Weights of a small mixture-of-experts language model, trained from scratch on English Wikipedia.
Size: vocabulary 8192, 25.9M parameters.
Training: a variant of SOAP for the experts, 456M tokens, 9370 steps.
Below are experts of layer 4 (counted from 0) of a mixture-of-experts language model. Rows are named router (the router's row for the expert), gate (a neuron's input weights, with its number), up (a neuron's input weights, with its number) and show model dimensions 0-63. Each number is 500 + 40 x the weight over its row's rms, rounded and kept within 0 to 999. Numbers have three digits each.
After each expert's rows: a language model's description of what the expert responds to. This comes from a sample of Wikipedia text that the model never trained on.

# expert 54
router:435448485443465486547542507492497557433531473527461537500482531521553527418498462530456465501499510489545476455468578545427504454502475507522538500492479447507534426542478490444484446494527531
gate0:522547477525556521536552545476510450499516464504538442429472514425490549463442540487550547417537546471465484461582547591519463577579555510550498483519500431524490553501531453531556524532504490
up0:478523545510488489453461463524575481499472535489516583548459471515495505526580463516504497507520530506498541460423529455497584468408426498463494454491450531532474446471482558498443541442507435
What it handles: Opening parentheses. Opening brackets and the first token inside them, such as acronym starts, birth dates, "born", and remix notes, such as (RCMP), (born.

# expert 20
router:570519487543524557525522474500542436497457543482555499501498468470548470535537521459530544518482519521531399493495495495566496575473479509572566525492483545517468494529482549548549532485531519
gate0:484522469457549523530541503516499495545513556518500452531522358491516500535471481539504559459480509585484418489424486541500560489459533523505468466439528588571478452470522528434559429499524516
up0:562464465402497540475579504397461531551509466497533442508490504525547492498513497532519485517492446518468480505483493538452487463509528572448546522493495528532462515466477558412404521506515511
What it handles: Surname endings. Final piece of a person's surname, often in sports tables or lists, e.g. -ović, -ski, -ov, Singh, Patterson, Aspelin.

# expert 36
router:454473471515564512524513450538460478482533488463480485443463540471485485468474467449453531551492549506503459478480470515554538502473533462506511566502514488444501567504474557503510554450551497
gate8:414538502523541499533524523482458504495498546591490560556551431546507487522538447484506441567510393475556443445434561540477519466483555562510493435488525513464540481525401411499509501417542521
up8:528490503483520466490496473499572527454540477468537498466506519425533533502498467540546481424475588509468490536485470481509512471451489408474465562512536446480538525534574585542483507528469492
What it handles: Asian personal name starts. First pieces of surnames or given names, mostly South Asian, Arabic and East Asian, right after another name, such as Khan, Singh, Mu-jib, Zh-ou.

# expert 1
router:559464538491554534500469495576504576428477581496451522488537450490548486468528560451447479471486445493457421472468522505495459458543462511529527541546569459558519500528546495463486496547542539
gate0:491507477507447476490514556516473546514529505545503522567495544472509481468494591466444536483530543480562426554505498495514475485478525554449464531520551426378446495534490466623542477578528451
up0:466470484509575510540506496463526432516430498448502549527508484514605552467542518467547520481466506535524526467457501510433543491477453450507517507469573577515529586520485537497444489484452484
What it handles: Infobox numeric punctuation. Dashes, commas, parentheses and words like age, aged, born placed among numbers in dates, ranges and stats, e.g. 1997 – 2003, (age 22).

# expert 35
router:519412458539539551566511551533554498557394538557561514460507491505478491506476526516492505488505530503554447562515479507475478565466517508567479495527509527431477415561496528512445568507513586
gate0:432487545500494523500476568532462515517489527471539493455576435533501469529531522465484563529441460551536479515518460486508395552499463460496528518494442548578494470485477498493505547436483579
up0:481559528535501533487550543510529546432489578501566521461470487482472568505534452537484545433398482502482461594499439528513475551529534501550491513404441486492509421529522460513488519460497526
What it handles: Slavic and foreign surname pieces. Middle and final pieces of foreign surnames, especially Polish and Slavic ones, such as ic-z, ski, sky, ć, berg.

# expert 33
router:527536419511550536458465458577520466505483552564464521504511474490528546482466529490459509503480534532535428483564473553497526511491474462510551452471509511448418489534465511474464528456552534
gate0:511505480464550498507462401475438527422539505499492530506527525467479521443447494467544497482542520545502482471519459493434535480522523494462514439461564454511543559474507491460523440429529487
up0:498563555556436423484428494534546515492527504436478478479480502522635476456456511499502541450415480508505520488486507507495530523497497456457454600491483509481521498540511524560564525528536503
What it handles: Foreign surname endings. Final pieces of non-English personal names and words, especially Slavic, Indian and Turkic, such as -ov, -ović, -sky, -am, -u.

# expert 13
router:459426553494555529522502536530496507481488455448565458480516530532468444461479485515532410554569470551491484505412525536462480435514541493512453555491560403499540503492492492530480538558563463
gate11:495505535454487447534532507474494545471516502460490486390494546528599531548524500461550494507566539622539515572494525470504476471511446551476476451548541440524488474490515533540506498519461457
up11:556437463532518509468506435465402462490444416563542550453491520465525539526556532488480548457496537553497536539505500473567503506540458511552549532482542453493466586493445554533500467559529543
What it handles: Infobox field-name starts. Capitalized first pieces of words opening an infobox field or list line after a dash or colon, like Tr(aded as), Cr(icket), Bu(ild).

# expert 14
router:555459494449497514423498480538552451550514535541451550472539503567487510540542535557492446425499510567505541483488445476535550458490427478560564462478504519392510530474544536524494447506549499
gate0:423579520472497453487476473486511455485486475469493546465477456523501539525526529494540473482514592464511571488445487510429432529533495497527473514458441468533526528535499538499496543517462487
up0:488483516545498472540572539553469534514500490521494511539535546533458612493516522430524510524501467493537443550522492487547486486549482478508494396442545427540470593535523501468507490516505501
What it handles: Mid-word vowel syllables. Word-internal pieces like ann, ant, ov, ass, z inside words and foreign names, e.g. savannah, autocannon, Nyanzi, grass.

# expert 30
router:472419483564458506487527454476523505474567465449480493512562568501475559496505474506516514531529548474485414510430509575516449500527532475489534448504514459497535477526476437505526573407518476
gate0:486451508566501580537493474511493559525541508550464443517450490496431552516469453561553435495517516441450512527511412544434541505605511473476505508528489522541464509459449469472523553433562489
up0:507464462611509507505521490484492496476513486571530480452406540448482519450521495493576437489485506467487477504495434500435518568523519493563540464534524524557470461394461440515470533449595542
What it handles: Institution and team names. Capitalized first pieces of organization, military, sports-team and event names after words like National or the, such as Navy, Festival, New York Jets.

# expert 39
router:531453555522501565488501529466473552518499472400488464538475402527492591480459517504465536474441465526504435481491466500536459459461489457549469463551471497557470474551534432483545489415516513
gate0:516502449525457528491555524505471556462478570437503493480452438494518496485551551444486540469536429493523520465499546443486427548416453501540543435534536478493505515487497439541504451492530518
up0:503519472506453501486511549511476552465485591445507482481463423501516513482527551454435530463538411493531502541461519461481459561426488525495536437515523486486500489483544431576501454477547489
What it handles: Punctuation within numbers. Hyphens, slashes, commas and symbols between digits in ISBNs, dates, coordinates, chemical formulas and tables, such as 978-2-…-2, 1996-01.

# expert 63
router:393520482551422478508522479503449489545547514550467506419468562430512501473563503561454508462495480532470527469471523496535493507473493459458508501456534518569529507524482445599525461460537477
gate0:474528473519587455513432535449500524481449517456465523593504478497523503566495545526513530497544506534543500478476504498487475484557468454433469435521559536458528492487435481494522438511436530
up0:418483464537541480541438554478503496503455543493463505552528434470495482580437475554547536475584497516509446441432557512538506462593453483484510483467608500479524547501515499466522479515483447
What it handles: Name-initial capitals. Opening capital letter or piece of a person's name starting a clause in running prose, such as J-offrey, Car-ly, M-sika, Mar-ian.

# expert 27
router:533541409535428518452454459560552465561547551512468492451488446436566551530516560484552556473463487520487453483441442529529543462508460474575528467508528516488459580480499550531453538523474474
gate0:513434465489481430498499573492490456506458496562478491517506518473460457489592487483506556449508557443479522459486482531491463572419524422484507496475506484558412468506528473499498551519495476
up0:492464553523573489458546527498463480462542481470593505533491456511529551544500521457455477490468487561537549453554458479497492533532433453532538467472480474526530481468469524501468514469469461
What it handles: Foreign place-name middles. Middle syllables inside foreign or unusual proper names, especially places, such as Sask-atch-ewan, M-umb-ai, Cal-g-ary, Á-vil-a.